config.yaml
normalize_top_k: true
router_z_loss: 0.0001
lr: 0.0018
Below are experts of layer 8 (counted from 0) of a mixture-of-experts language model. Rows are named router (the router's row for the expert), gate (a neuron's input weights, with its number), up (a neuron's input weights, with its number), down (a neuron's output weights, with its number) and show model dimensions 0-255. Each number is 128 + 32 x the weight over its row's rms, rounded and kept within 0 to 255. Numbers have three digits each.
Before each expert's rows: a language model's description of what the expert responds to. This comes from a sample of Wikipedia text that the model never trained on.

# expert 36
It responds to: Tokens opening a new line in infoboxes, tables and lists, such as - before Designer or Builder, | starting rows, Born, Date, Height.
router:132136173102138107073109135153109158061094165142104143164107061206110130132128164118123153083135052182142085125190154123130124082124100152118076153125157134073107062124127167191147117046153103131174150147074078109161149144127109132140073160144117125127119157134073138083105171139084103136118148148169092122163133146097198082090119132123110153164171129172122137131133102151103130159189074120162145124157109090124105170126150125134097109147157083157171245122106144105113105103167113108151103093168094127064173150171112141156097125133134181139143163120075098132095119170121090115076164085091108103097157137094125114125106149130139105115153114124128152101119149125086067119095100127144190140128084136110117127142129059139072039117136095105188127204145131131112158164132061
gate0:098164116110156139137131123148172044168068080133127099085231070105118140125120091160110114113100071193147133125168121113126122163099082153130099130126080155106108160120119200115050127130108165117125118180103155080179157128128098156078150118111114099175142138187134085088140036104104070114139106120153151108144119107120098104109166144074154120074133147159136117117165123123127146113144126104199091091150115143096092154128123095141140115121120101111122180121121109185136128118158122123129143137195081141132216109116125142140104200173143158158048143138171109129116144113157188085126126117111155132144118168110182105141146166074153154132126118157105126131093145131103194099112087103048155106142096150125113162188144062174144073118092153147144113159125074141125170087107209
up0:148105178149124143081156136100114127131116098133081172089188155181116157115115129101187082055080071099151155097096158167143135141137157111134127142109128107172103085103156099145093101104120100123155144136102120146153150105083103115115115057139161118121112144179098137152183127134082097117130115106139115111180121104031133156130092183119098167143155114060171134148201094135150123125179146116183083082143063184160122140076159154143065135160114127140152133137089099175108173097171148147137118096093095154163120176130126126128115093060137184106113114170219111192118149108176165142143133108122071126123102114091135066151191107176154167160137102153130127074150161142127133079169078148092187174117142081132122183142164108150144109102155144090096067110122160076111139097171120
down0:125119115161107171156111154158148126091159128168164184148094104149133094146098116128161113135133155180164101141153094114097119120104122133129138082147116081115074131160146116091153149097148096131078145116128109106179130109131151140097182162145091122137113113117130123092134103156113110100177162129160155112190094207169092139019135115145171114051098091120069160131131064040080140086148141129116184120093182119087080141143080123110146096114139142124084097139114098141123130161098197133137118184199076129153100125103091133160077147159105098175149126117153178110182137110109152111101096099095173182137124132167127110116126076126122136083179146108077133073073059120139160184177055160161109121162122079147163157079099161101121191145132137087145049139128084155110146110123108
gate1:080120081117064141063130088098137138162159144109115113116149143097174110182144117130119166093172103184112087172171111122081142079146113177075122133130119084089167114098141044124119109164154055092162073125137110156185090102142085084174063109133109119090103186108074120119128132103134132160181122182192110096155118173065147139128109082109136139131168142191091104163111165132113128115146131091180157049124162159124071187190160135125099110153132079184093115107163109108126127088131131113156177138137119184138115127152174137122218101077099090124193164133121102123168161101130115130142123109097137103095162117093135157119137119136125118113102065146104100113098133157063194137114160121145192148101077132103087154164133124159145105102145087159149128110149133176084143163100116
up1:117095096095155112193134132148095126172105083196105115086102113137110149111090142137120168142090107107167073150122151103109077169130112101134107116126124100075090155166122144126151186075135149182142140114102128144092140133161134052108128170104129076117134126107161065059140116137143160131114133203115121175103195188170089106119166064132114143100071124110149131090125154122176175091065149124162112079135143165144106159141114146121174150152088187180084131132121095149127144117106169158167099131127115108138116135087116123127134153124164174053081182154123095178096129097102163114087096119157105168163171107094041107087136120094103137141083159154189173129079146075122152128085106154158159120043156113094174122113134064108124104034089148161137123121135078120143094112108100
down1:172104153153098096077127178109146152156125107136172109142132126115119142091142120112072168117131117166132115126142058106178140105132094150119186116087098084157196102165114183134108137142152138110090142111148125093124179186130128143152142102114087172117147148099119164172122094113144078073094134044130101123105183046131124186141111087097114116098072088127149136158128123107136117131120038162151055142159110101099149119075115138055090099141182081116174120145133135121153069179168156103194151119155125112133117097187118141132154154142130166154144106120130152085106139211115166111143120199168154108121116129093154167116137116108089174152123105058126132047133117171127157127177087132154107128155172095127175049187128116149147161096104100141164161058159136168119065133122134
gate2:082159106105131130097116132112154145129169165136120086140133131187155122129160140090131148140114113146116131132191108142107153150122117109168091112144107144117131084102116186142077136077085109135158085114107161126167104070104100120117135150110102077132081120179139108103146121163104151139062179138143071141138130162164126098161132062177152085193183091116144141156116120166155125050184162130179128149152134104133100191191144105103115118163140134130112189095110089107110078171114115119147166131145166102192139190076099140124148116069118136102120085047131089108071112143139128178049117126110150148129150187163137144143152103206157129184116058135111062144140136155151141171126144109083140175143125140147142209071106067156118074118181107184194170084127095132119150153138095
up2:113096110105127177087164132139110124095123068212104154110119107123128171135153176097058166164074143067099121124113189117160139099111141164086105131167105113179133124073151102175112094174086113165137104127073186147108125140163123092136123121149158134135101138139123125176144160116241107099170180101087148112111095118198185165117085107091114132142113090132117105129099070186142159134101151067120120160102122127160121159093137110143163175067149122122113154178074165115101109130083108133114121107140075104124111078077093164157070116132149122085156151165111198081069123120111200134096122198117093124179099137079088136170119066162118092152166111142116152171094118079139114151123168139119126148061141138115099114122117072117100133151153116166136114130165094139095157138177185
down2:108086113064109157129079114124142145119101171069061123122144078103151136107126124174088125187178129103154103144143103171074186077077171113098146133138147097122148149139092079095160174165105142112110158110170114090125095119118082100160100176166100153105150111097128119116065124154166118117112117137095122167167144089143144122100137130118141148095118156148110068132104129141136119141102122133114106161210165119128190110153050171178131106162141097172161168142126109146137139081158087084194126064071166164148153162141148132075124194067167137116145164111169138128162091086154113171180105089127145069087140105174097140133090132124189177150100154197133168104127157103158111115093075131157161113153169112088166078156092130127088082128214128172174090103137137129118167078099126
gate3:138106135171144128111127101166192186140141112109162183106092103180134070158184111120115154134179064135086145162144031123164123176093136228081183022150163134073169128139150086158116112079146167156081123185149118062164148075138125146159128126091090123147096180151202177106139135136124136170120186156155126078165108104126087165097118116115136159092180137143158148112147146132126202148127088147104116087134145073105071099110123104097143084137150119131161140135166119142146082068053118149146125132086111178084096119110090131118170122180160147120135112113079146122146107122125145158095110176152124119137138115117116113142171104114110175153144119105112115144116062129059136169128152077099114111135162102148140136109120119169141152152099060101126163141082142154162180150141143
up3:143176127118174120095133186092151146159157117109165099120184131173143098060131084127139109075158140183147178141143118040116154129117090164163125166133129110144082128135170156154115136151101175107222133133188114136071123158123146153124124132119144072150090171147186135133119141157131094126154153147126129116098139142170074154179107081197165140164119130166137186156069120137123089081153184099129101078187122119148172097186156171135116128146135137167135113140159176063143116094178134121136098144145103122078142135181178127125119107147054131078157151081156120157158172163169104130158128106089072161160164085095156088114111106102132148123119131121114112157141147159110093100152176134101171127196087135148135195092092141121104177062136140090157086082187147133058094130170126
down3:103102111127122118129081130139141172173141099190093189117147114085117120157174121154179096120160087125190158157153170186160136134149127094117083134168083085135088099166073089161141115133107049152066143175073166140167153171101108163126108199128139135115141084147133158119115144094100158124081134159126166070119176109120152108119155111149139168087152111127154085121132144103086158186131119162165020118182140127185070116157161116140110096105068193112157106090072091115136136106123150178126121113188134178101152120054123136153082110134085109084119134120096089153117140090150137147129077114134117170085121137130136109099124137142110111124106135174142103176196161160170122073148120101182156143141170150134129165113193089121126124182056099109119159124100151138108102141051175
gate4:133104080123122169091119137092116164118148183174077133106059144213180070127138108075103143125126111129138143125109136172162108100200153080137132116026141132047121171110063111127085066066099154094081146141171117113178139068132115144121146131128100103110140104127162122164115083150129150123115082113135143146123071145122141077101145101141145171118109128160077164077154128112107141173078136112147150148140079151162090093159112136120151113132188143064161157148138190147064137130108162155135141162146133118130128167116111099097127063095132176130081088174138133121100140123153180138097139115148137095124092170102124096114110068161118199084093129122142091102151133103089162073147092079156180132204083115140152197070129122180168115145110089096142146121070136161162130125142107
up4:133071108104110079084192149115133171070098159120148191163186107151110102090170145175134100149134152115147135115148112069109168074177191098094115178115121106142084097123124147144126098131076147123125170093146142144084116141161148121095116142115147074107139124162116144163106141201135089211169126120152090142092105098063179168141150098067129063132060148116152138093078162152160107145151112121099160140110151082110115108084125118160158145079117119101104160128155155116106106172173106157153129112175065103199071109120132096066158116117153115100117146138164177134111123117164126179158118190090130043130188103140117156115136126141134108148149099079089086102189101194057159138119101164142147031134143136104145107129129142107104111129098105133105112079121160140163154174125081
down4:159105129111190072088124128227100133201127111142151137103114171167178111174115191130096132101081162113073088100099126125141149094083087129110124114185119167126146105147134159077136140150097128131134145149139098146124182134083104130155055128136135115144142128116147128100143165125163098164175147071147146150179179134164109177178127103135110125046151100162123156167169135114116118125104095114165096149097183109189134162118138037177122100136137195107179113129064107148149159119114111097134092113156092136131124097106152119093117171085097155107144104109169198135155068129127082105145135157130078097149102150148121177096124096119148149068106179134122150127116141128210112110152199104126157137100094135113079125157112153117113168175128150086152092210132123059166190084112154
gate5:126124108151085153196158104159128108078108132157126112126136081077101092169077147098071129093124108170177059174161168077133120126100078139184101086132105100086179088116157125164162093122135097064128137170087130129123086164123112099064157064121130083119169182079129151139164137109128170183137112095140166108118128167083134106144090074151103105103111117122145091096155152112172158129111178132103096087118132096075110123133187175128143092099157135126121108127064123152111118170134129155107151155136102158152171184157109162130063133099190141155169140104071136094128147139096118058116081103165151106065146110144160126120109086091112142184095096151147133071133133081085117099112164133180145142143127063085113123188150113104080083187105089113101144185077136166133148158076078
up5:132128093144099177134161143156153109112098155141161143128142169119152171150102133111056159124124118081135099189118139118129069141143110142090162147168056175164158087147068118113098127037151087096111120141111104081143127107133118155066105117110147115129108129128180062127135159116181091125093114154131165161175098136107107170156159112149118166151149124144127097111149142093106118136115149142112129136145109118134072112092085132130139118166108201094102095104102147122086128160118068137041127110138135153111070175093090162100118128114157078125115129192160137025102120153157118137088146125138118097084159168111120115106145028158135104078104178126158126143123114113160145079127158132059142103122103085056147045132085147096138106135164063102162168166176135150055111136063189
down5:135121141142151098140156094135104134101178186112083211060126151115078158049137150137158121081160133154131143119105102115136076122130159078089100171135112080137119128139128120145104106145172184198126140176171088038207154128102153120126140107136142161164092147156124120149153063099135090092113150130073161155147117120113116150116109150103167102119109157112109126162041057041123097119152135053126177112101133115111113148110151117078153108139131134097162134106103154139073092144144132158106154138128142079134104119113136092086200179076118119114133158181146138132138146151144119098169122080146131154110134045180171111174127115134105100143162152186107121116130137088126116149141079178174148105059080130103135073150133092136117088101204133080160094163100107099101151178116180
gate6:134168089179123134100131079095151152167123150137174126141057107093092158151098139141085097120121108168117145127114199113059087104101105158141119144118080080096152082060131123146069123165127118162121095103123131134151134125131124059141074211094121109100125095118118103103150180175135073140165090133132169138135139113127154165150106128113181139159115144130094086132122091182074150167209135132159093079080173064165140198126130109095103141177085169143120136130064140158174131104153108129189148116153075096140139107098130125141128108148159114129148188159091118145130163221145149138084169110095138141116156079082114131108130167096111083155154142107139168133124074040108119143136128146135138137113082135114114108150058082150128058101116086134111116151126186113137154212096077
up6:138075187138140095167173150148081113106122106132141153168177123136148126066124144123149129074093103143151098155081092170193121094133124119099105167099143161126145138207090158087101165143128180149151131125095119115118118156118227181083139114166168135115166070112133144104087056055075097083106162100129169150097126133100112068160172117107110120079148111062165178127096134119127114085122079147137127118135098155190133076089109131160131120106177088114141106124180147088131137127135153167124077135080091147075158070097108126103105148152144140121107156120197155108110066111124106141142101181084148095198087136151176121181110107098077142089165166069124132136132150128181133170125100157144124106107104157116174138091145174075184167112082172131149133076171103106090143129145137
down6:148099175155142121123111145102174141164120146108114075129169120142106174152162138122136132124170127154123142126196154095070077147135137152119065141109088182169079141116124094152036090156112054146107112143103118121160126141116121059122076136080097158156145148154089075157148127089128162138153037150104167106211110171177102127140136118149104150129141157096160145142157161228104093134149127159081105132106164107120107069122114110133135076124142085194111080159115140136154129136148103145108138122172104108196167120116125102124097174137102111138118129095109136110110155161127148095101095171112131093076106186153146111126107116133048115151089081168128191146140104145103118166070096121177120152086091133163130104056119132166121135151145075093078172206123048159142102179112132
gate7:105174118135183103094126099142129207133173121123082085088153146144138159139143177132174120139149125196118115078138115113114124138142095135166180142113134198110114171119151120152114104166106121161143142151129085151151154118127139143124139115076121164100091131138086116113148142108095149153087159129155020120149139179131170148156227167114166148109125132197091122160087128094165134070102161171124157146144065123126106133172114119112056120147100169155113146103109124149113157074113095090131125082156156182124129118068135165162146102025079062154148097157063088131129111119120130111159113140120127118125142167098161173126094135145129087166080085151058134104163120164099104138180128118180145151134157194124079159107197109118184091115192153106144071156120165117059121155111111
up7:109141096141158071096099114119115179179149141140048093091136102139182143153154149133189128159149082171146132100170141146088185124108069123103179117152140160105103143157120102224146168137174054114179129139168166131185151067143119108110105114077139181148075139142156072071158131110098176153098123139167065154142109158111151156115186143127153152132118161138123117149109157088168121100129115112107165137099092082122059154178160156107086122135135148177132123067147120177072132115118085110118191080157150168120079152069129177110135108056076132174128082162103163136194121138123128101165079143154170116098133151080161092117131151133135129124077162100085073126103108146127077170164121153125152156143134151134116165160170136159160119121160131139118112173098194117113141084087105
down7:142124091178105096120105110092173161208162132132114127113136090136162133156126122152180162099159135134136170138094089179123194241088122142068073093098159127116120195107193125096058174167117117141087126181166157130135108141162197127167157132071146093118074124104121116137119130095132163094143104178147145136103085144205169145142096145165123077156128160086102188118140110100110121084148140107126125091139066142202173160105150108153127093116118123120165129036098129129098118202091067122097121143107162126169104104108176105151144083084091103144152127163128154134150137091159100183114166124129138150156137101108210110114097173101126156059135162144137144138144117132148128138183160098067142163105149189123140112133104080158106140116120105155094154136130074116130106165134106
gate8:137124117097152122124130135129133128137115161089096140163082131171138168115117131097115126126162142191034142114128074149181107130139081127170169146186111172101149105136115148120141137141077140109161146092074125089147114122122140174140091127088125163099105112111177138071135136171148106114080198135121138143130142136178148087095175159146139107198123122111176189113180092133125070136151113115078126085090158166113110149095168146140073109143083105134198107089067128133082177115101136197179128118170171116082123130159084144081096091076080118178080118126152128141080035154124142126129106085130035103166191180140138148168133084157155135181117104062126151114128116097113135168107093073104173144136118131150140161139153087141140137077180123090184142124099138178128073118121087
up8:110166109084138114120128106146168138163153147121092092099091090169154155173145121062123148109168129182084138145162084176144119182127087129129101125164138124097135124175131163153102137115081124126170149142168162123174134127205083107145104070111143191139133144072175131083158163131114079084121172157133122114202135094184122162120147092179173157176158128136174182163095065086164140170134107067088161114145129090108106156128177116058111114155156072146140112118105121156113133128134159113115181126182151195078152105138123154133115092128105103242150095099169112142105131099101090172125093084157079100184149169112117127143155118150152125128116143113129123106136039093151146154098132112072210137132093107177171151161088133140095098115156103109153152166101157152090101095087137
down8:162123109132114142158080121156158107154143131145136135127135102178126129208143152140110093094098133123144156123121113168115157126171162123164066098138147142188169166197125149093104144123208148187095067127181087135115150118132124116154157159122163172134120121059162149141165115078128174114178223143128137147119118091138158173133134174132133134077068071096125152040121088120128183124191166110122185138160172112124157074124101096091172181072114113162123098093097118119186118125181157135138170177158121162171104137146103118106156152150129119109076095159129133160103164101127099178111100132140161129185113159122116123099125121152121160136149135194088103075195126112146054152136051142132130117092112114107066180130097097138109118158091138128090125175133097068172064161110129
gate9:165143151082150068137133186185121143139129080147104170145126157104087171143152132119167134082147169207136086120183097095122182136066116115127086119145128128106074156108102196107141084157117117134119144132124104121112117115110080113148171150099135177176154143145099136130141182181117157176098148173102081114212082120160111115079171097186079135132153150121185120098119159164118173076119148077170075129160162152124121123049082168115122107123106110224101142153097128101120173138144179124164171155113142149171156110168177118156155119119088147150165169095090113120136119142139097134149101134138151143083159096200199117168127152111125141127146052154081094161144119142096116174116101111090139097080159124062037106127135126127095161147124133140173140081116161095114112083139119
up9:135148123149157128111180146113135089123102130136153130144126082140108122100076103105101100148149122050116169147073134156165091120181142164155162139072149180109138142205111084145167095118093054145121075085082130149125146131092189150147090103121098126069124101109169142117107111087126122091146105081083180218070171120121146118151135127139150096141108129113105092172186101107068109208128162188127149076113099179162161089174104077160158165153122204076154064113093126108126101105106060158112078116194113108118106131103110112135105113118165133119102064190135133109135112123101125139158158149122089116136126085091103131129083117167122098166153166076144181149093119089117110159126136159153086117115122174137165120082113148138210180116181146117067114152158129122144154151151167
down9:095107117187119121072168179092093079001130123137153084141189130153101065103093173127118144137155135194134103080119172122114153123137138135112092142137096105163068096170197146149106144139116114140133065088115163064135099155141111157157096178081109130127137126135141118103094151201156147129141171136114112180128116144138083159083156157142121106113179180102116106155056136102167132168101142083092164140118117087116143151120106139145109122133076168161127069083127113180074179159145116144083096095120159053149092176162126141107170142128107156135092127148125125137118151149136133140119195057149125099127233112147148117151118118124159153126087130104117141178191154167067103093153126119122089157110135058108121143134110122191112143115111107085104114108155108139140091060107085
gate10:114130119136119113083097045131087121102094151104113145099140099150154141130196098140113074136134105189129120076198093104103145154120124096086134029129111080060138082108117223108060106147133100133074151097135123131134115116120083150124121163169150116213137158167131077102128179122156147142063095128116141117182114159107145145118109138111139119160158129177158127087082137120136133186123086083163134127173140053123152128105153105107156116121129145183056141136185133093115074110136138159169105164159142104176100076093143184076160141076098118153151102162112153132169155176150122119100121148147157214129198066126135105134101044136111112133162122087086129126089120116110142194123158152158184112153083094153129128114103108127136072105107094123136157136095114125131109117144070
up10:114152072168117105122124062108118189156131089117145085171116089050201128143119137123139149144160171181129154112168117117137120115131112096090128088128174102157153150102104151098115105120074142126159069104096115085183117132117102160168172130129118137138066143098114111153092187161097125098157083172102163182157128108123082150193072157074163155035114133100094119144157132103129099108120109122110154129163152140145138139200144070142139075172171069053157154128184097165180133187120119119117149164129169111101129051179094064127131131133092165185134072193166099154139093141140102078138110134136132159103067119103076111092114152144139113179115129147180142137157133175105143113125120153125106136138146127127117167159109148108114127115181092111135135121168096083177149213156096
down10:120157145131111134141168157161064090151086141164154124136115132148103109086114131180065136123108155132125166147178161151116137222097134118164121169167122217089062188139157122123152150129109091167132123108140106175169113175144112126127164112144147087124114079163114140096167157108103123152150144101134060109085142064141081056172149124113104139125123029099157129075115121097107145142110148102177121099105123130126081131106114065136110163148152177124149085185105128152122108073143164106072158112136137120159168133164131107155152077181116087123142159116041104112164082180086162179190185070160126112128105119143121087180133112155178105128177177135130112149111191083165075159180185084109169159141133135151110166096134125122109106154105187091106103136095143145123111139132149
gate11:125124135121130106132143114104167079108080175156098092118066138188147140132123098151183129105070039151167146109147128121120159113117058111104109108160083140109113152101114206126116162109134098108101114120192083103107190149119072116124126125093090128119131153117102094100107121135185130177136116138102123128176160189117159114067108109110109047201122146128110120120139084176147189148097127124093139087160156117061126179147146158085142161115144160103107206203132093137145113155109134078152160195166102195145086170117155118173038119139135112098117186136099117125116146104126105078078076124115187180098171067098145126146156146118113134121074124138093131059126104165107137131111119101100135106137132139139093127116172093116105054101151095136113117124067165072111119085113121
up11:119157103124073109152136113067196177116113113138163172141129104063087147132120105117122067130115127063105086111103148094152096129101088152103137092115124114109115142127052102128085094123063149104082142176171144096166149109191147149109060151198077142100081140126142143130157099138070208142114108110142105102121082080117092107147117137128118174115166128054163130085126153123118100123116134123123194104096114133101097118127086092103165124139134112160180141143119123124180204188126207134094149083125128107068143094132065132093133127136099152207142169092134166163146118113147146167102134105138106098166133131148114059094112143168122096102082181192114134164146103106147124102153118151134062132113150155116126091209128149133225094176085142127135164149124169136153125151168145
down11:079165124130116086083106087200058098143152126157109107122097108083135152125142162163073136090156131110161126166145156094112090064102063140048178142131166123159114130145153126119169123105163224152167072117108151167134105168121092183109143063108134191100173178105115137153107107077131092151128161118119110208158180099118126075153121134140138110099125155172079083116187099123170181114140115114127178145115097106103118161148149121082106149144141116122192110157118169143077155154109149105130113131111047143174135134143188171087151136110157125103162146120102115129071113146115171204124122100141156110169093122134162141154187095105133121147226108075142161143136157110118101151155186108056183163163101157143103139133124119137110128086201120162108126125108099134159121144130129
gate12:131106111125074112128108116148098144114125152196162102084094097164124172096169137082156146105105084106085181116130093068142136128101152087130101174162131168113134086171144143150106108129162167098144126085096156135163094076132112144082051118144172136088133108139115127120156149111136177112118102183183134129129118132134124100180114121145116154146183133220110131129108166162144144109132111181111107177136115046097093150116153060124168169116154190030120149127117164161113071151127158091111160082107126117099102103134124157132178119088148068155163079130180071135146094109121141178106134067095138084180205143126143093150172113125118112137130179155109093122117156132082147127115056157147173148086167133145135173165055099155126107116172056150115137086074150129074128163100107
up12:138160082141141160094122122114104095137142072126158133064160072119136125255126088138133158126161128148136079173128117077154105174134130093132141143110185090042158080115092144145100092175135167130143098083139151138108082164125109182139124116139137174128127121147061144132201135088122098164113122093111116167113140187155171129111073200161151127118130063107103115139190193141156096192097205167167105131109154144112145123144114088149119139130129112125075135111123143183164128121141127074121133168081122117149161107153162166130158084138099110136156209144178076130095153115110138057139092126152141135133161117111172114134141149152182140107071088102127143119131145126155172133187151134133157182117155094129129127146113108161149049122145169179101177164162115189136080102153106
down12:109142155137144119149117129105085118106168129066099075169115103156157120076130143130042147157138138123144141123076139190113091080132171120091137164168162083132122203137121114200202146196145066163117137128095112080119122096143120146153135137170093121105125176121108136071168146078092133178158179087117139035200130099118100078112121132129133114156103129103119127197122063111082188137096150161142124130130123118165108168147132141069122129146096108123134132127172082098036181134123181148131147110121119130152072111111122141125145137137140099129169106107142183156104117126199130150132151165124119124134166063147085142085118187078122127124171111140137113171181084191074148203086140090125127122138073149139139149127133115126096100143156089113140116069119154118061191131129083
gate13:149150107110114180147098114191161139141126128151134142059148154117077128096141113118155112121147139098136106191107158134098090057167084142097125098129149105100166120127101165141103182092143187174213165152115094109164182092096102136130127139111125076144124104143187106220108149103072125056155092149183156115164137112111138114080175102157136181111160121130108080147161130136047154145166131164153190116134136118118124137162165100101096167152168105132057170165142201114111095106153179071145111160110123109103186152174114161153147144120141150166169133131101145064172093181112108106132132121087109064131106164122115133139134158184114176119117118175143156085100164086111145105117142098120132118202095089159164124126120126171079105086118081137155175156100146196139121182098155
up13:123137125172140150222073088060122123114114132120103153212153154196166060108112111130155112102108146121143138166097039118107181150104081147214108081203114147087163084125113132166102126177114121115083131138162139088139146138094141097127159106079078128094150141153138118133069129175138135154090161107100119141141129145178130168106138197120153114145113091120149157152096111142153160169096157119086108100120116127153079128099103171119113145128078152124131103145167148158104153155099177128102148086177123167125128173138147069081092171118163126163141105160086169145104127095147175109165101159198107167151111102146099133125090138040131108154147131116094146102096114140091106134164146139157087124149154112101170077105179127103072137205129140124137129121138049107155169133208072
down13:147119138164148132145044126133122120099097125122095097200160153159110088111120083077161137090143130118061171053164140133136160113072139112104113116122187027138154089124137094088084127122109107160158105131198071170130154148136117108098143147121140148129203173076071102093104140130147093115151102127104109118115136143142105140129103063123140135119069173118051120114147144124103160120114137110150077163078133159130127097128099109131130112101113187139085150134087145155061176056166108060155133139125041125055155128123116140120125134213127123121109107129131092062131163143126115124087187149107112070148088090148123125096122090132149130089114114096128096083121165137116052090107146174160170172080150093206122086099166134114104119081102161121109132116092148100099140157108150
gate14:093116115130140156140136126107155131129136121134113140111058125139125103131176144093136176074142088162111140095200111135073125182147086171135089157169164162086156095139175130175074083102091108108107160119136068112166124085102100081108075136171219140152127106030095177124165164122106126162107186184127097070099163113123152098178144100121159153132109085108090126137138077120163172148151086115112182070150156136125092135116140174084126118126068114162163126125085127135173103103155121149170164131155122120131150090122163075115157131142092111123163177119147109154130153183114134111082131087126155176108198106072129133126143126156085142158145172144137103140153124120160140191107114134149187165114111154142074111172086015122086079106115087183137113112169146140134167145074158
up14:124127157157087126184108084130107148053141147126113132124151128146164131144081120164186191177129160095138166224151106122121128113152155144154173109147170161148125095119096138123167163166234103151103106188132133116135145082191128154146105098160094114098096154190115171115070085098128128086148108088107152183112138165098117123126098156147116142078159171150156092093157186161122133151099136126124034197106107085174127132152164141133161160179141146060128145166101093150137144157144129107112094104097120121100141153137127150104122172135123135130073076091056128139165126115142161117165167126123082134136106087116120117125145125105116150162120174108117158125079147105115140169115114172130097128128154147062074167119130123119196113108085139195095179161087117156125112061197218
down14:176096120152117112096121138084165128055068123128111085148146203148112145097066066124120117165134085148119151098152187113120111120121150139103118136126104153116116096152199146168074095173146100046081165091089151156119157155129170125139151150091196097149180119096111083109112159119136125072103051089092098109091115155121120142108088136082111102120140124070165088144142205107116128098127106119195112120154168110089138136172248087112091079113104141114120124108094120165134123127168105135140098120135112126087084123113126147156150120163141201125122123104127108124096106164133151117134161151095072091110152142147133083200152138121196211114130136091167164138095116133129141148145103131164113146170154128144133152062145145061125109092197084132158117127090135183172164079155102
gate15:097148128146083135112134105116138083140065114135133120130161124196119109128154172098172124128133116096160092096082110103147146107165137117166080148160117109125177110106121150131166092046085150122065121116089160139092108120120106109115129151164115146040183154127080162129211091136128166187170138130133144105095098115094203067082115113102097136123169134154151041135142106100144206174131123095107132123159165139112154187147146150118155136122118076163138107142141197156168143120117124147139106123117052135083177166151132081113129067097136167123100104130118135134103150129103082142159062154197150144160138175114139134171106122138112174145103145159117169149078089034132115088166137145147167109112122063126109112196163100160124078123115103056118137103139111151210075151120112
up15:128147131162125164110135120084130112112114178153076144149127115199128075084136113168134142099124108119095148162095128197169126137124074123080128152147115074082226157094119049112166153121125137136106151087108166112103055092158088104126123109108034101096116068187138125219130143158128158125103086166150197148113081126131129142105124131114167137139076121172181125120157144138130136155120147114106159133138067143171151134126137124139192198138148124171128163159139157122155174119067119116058138176116126168124183164143141091120086104106142126140135132164128124180137117107123134148150159170160150092212138156177116174088158119164149140153118107117095101160111129117131095092157163034221090107097098085112136138125134120131155115088078176082142154159137122154163122088151148
down15:155134090147085151119118153074172111134112096120149165180191150163081079195093085085095060141144114108113118169150192098112136141164135117139154125134156104144152158151142123141119058147106150148151051098086142158128100141118168138121118100127098187152170058085132164169128114085165088095177171075130118177132095135114059104141119165138145179124179147139155149173105152125135108117117109130138159157089157078098104132134096167123138083132144136077178104142192173170119149089105148129107088104120123176146100118172111105150146165148106104081163054173121121110129089086129151116169232121164179115118110122077095086182102108152085163117125165105165142116103140092172143137098108138172141073106043126150099142094135155148070155096135118171159129100107137134117179133131203
gate16:104176155143142116112114148058132110156140149176166170086126120166123158083181190122115108135038078196194092090121179162097132109107106112130122099116067131106167123091104224120125110130074127125142129175176103147126108193110119127141178187144084145099149121139148092085140146145112105219139111143158117119111146121118166142110171099117160167111168137153168094098126125148176152151161129080199084131111125111162130135104181139147130126120154084202182132192176112160123123145145153140130105171090074136158144132148169089163137133115151128104103156158165152152138154117050154161089170101107141167123192089116145107123118127070106136097153107113153119061100152135146062152154130164115163106139061115116131121173174103137083112059119111160089144151120104123079139171145074
up16:106151085140118174101091148093143114157155152106167145146123120136177146137152128111126149194070072118107098116160107165105125115161081047126149105108126163123151103112122180173099113102115136150099189096148134112183082136142141071119157107120087147131118152132122161140157187188166139226119112146084185163158135157097173185066182100143126112138165134145152157098146130150156169207184090104129089103132124129138098131104176143157170113146156136208216130170132114160132170124119147200132159161104121144095152147113126106134080111132144121134137140116124085123090189077061148071115158107152176139101184094134196117107110135123139148108119103137161137136159098088155121140134174155123168178133116104085140084112149090108109112075166095171066148202146171154103157120120057
down16:136093090146132128126176150110088117151132102154100115139143136060114179083134138117127141054114102129177113100122106107120153118128136095139158122100111143146149119108120121129119176090135159154111134133108100138132133152043200120138123142155156170086148136082186084151081109092146098094065066143133102094173107084166089125188124120147070126078115138121165177187108121116143212099083085103105062083171103129101162111139132172092142145137075113090098184153132096141174091104127164170155089124147148104123131118123120078127103109147195096152143137081156148091146165080150157177161179138048144187131067051112167147145065113126150174098117119130057189100136141196113133104174102151097075098126122126138164162098112119097208112123128118127108113150126136130195112143152092
gate17:099120147146156155131102106113183202054139112149114068197078117150114100173115061125121131154099101125115089165186140173142085116146095161110132096106138116153110142191103126164081166113070083118073098067075103105059134158096083186186118165144154123142150124125152138101085149101192096130142170136134071116100146133152152112095104059126123114234119156096096114118102103118061101117135087143101132141131113147126110176088171135151165093098101092118170152068171125094176150134155126143093115161100121126096129111147156147155144100171150105151090111090123167168070141157164168165098154167118155113167128116116117101113131106131139142138110107127141118154152130116134114182130166124173074151073163220111071145142109107100142161182177170105159142152115113120117160204169113
up17:140118170173153124112122083122162123083186106108131067150093150162131181145153101096149196161086080121149096149202125173116131101135110128121097117156096151124121114135143133153127156140117120109074109148136152110109134165140076098154117110149121075208140163154119117098126131114132074135175177133179081121144122186127084135117094117082148136208098142120158116103078123129109179144132075113049142115185133076089119191151164124091164095108150100085183200098135090132191095145170179099118192145141136139085130117117153145164138114140127146109098128141173122176080148158147162105094102115112183166117101191150167077113163160183136138124114144165156123134109098136110168216128101128138159180072088160157122169178087012163112086147130118150154124122113133153108162149123105
down17:138109145124128140106098084155154135147151154140046108116126112085126190152129102165123153092125131124149052070155032145148190084057143119092154084130128190076087201141139122116138179110153143153139125116147092147088188157125134113118112068166077147155195144142108072125128110078124115158123103111169156201114134082128090139178066102096140167143120157075110121090108177191124145098149114107088123120135119182116145144051106170096144137153118128136134131163191179191137178191151150146155119132086177159134180121111112117091121169124116099091132113111151166193138116103166148101148132121186088143142112098159144169099125137148171117148140143089099159105124114112104101075125097161112124181131103144130113070149101106120061118120111196164092106099097106137143090121188164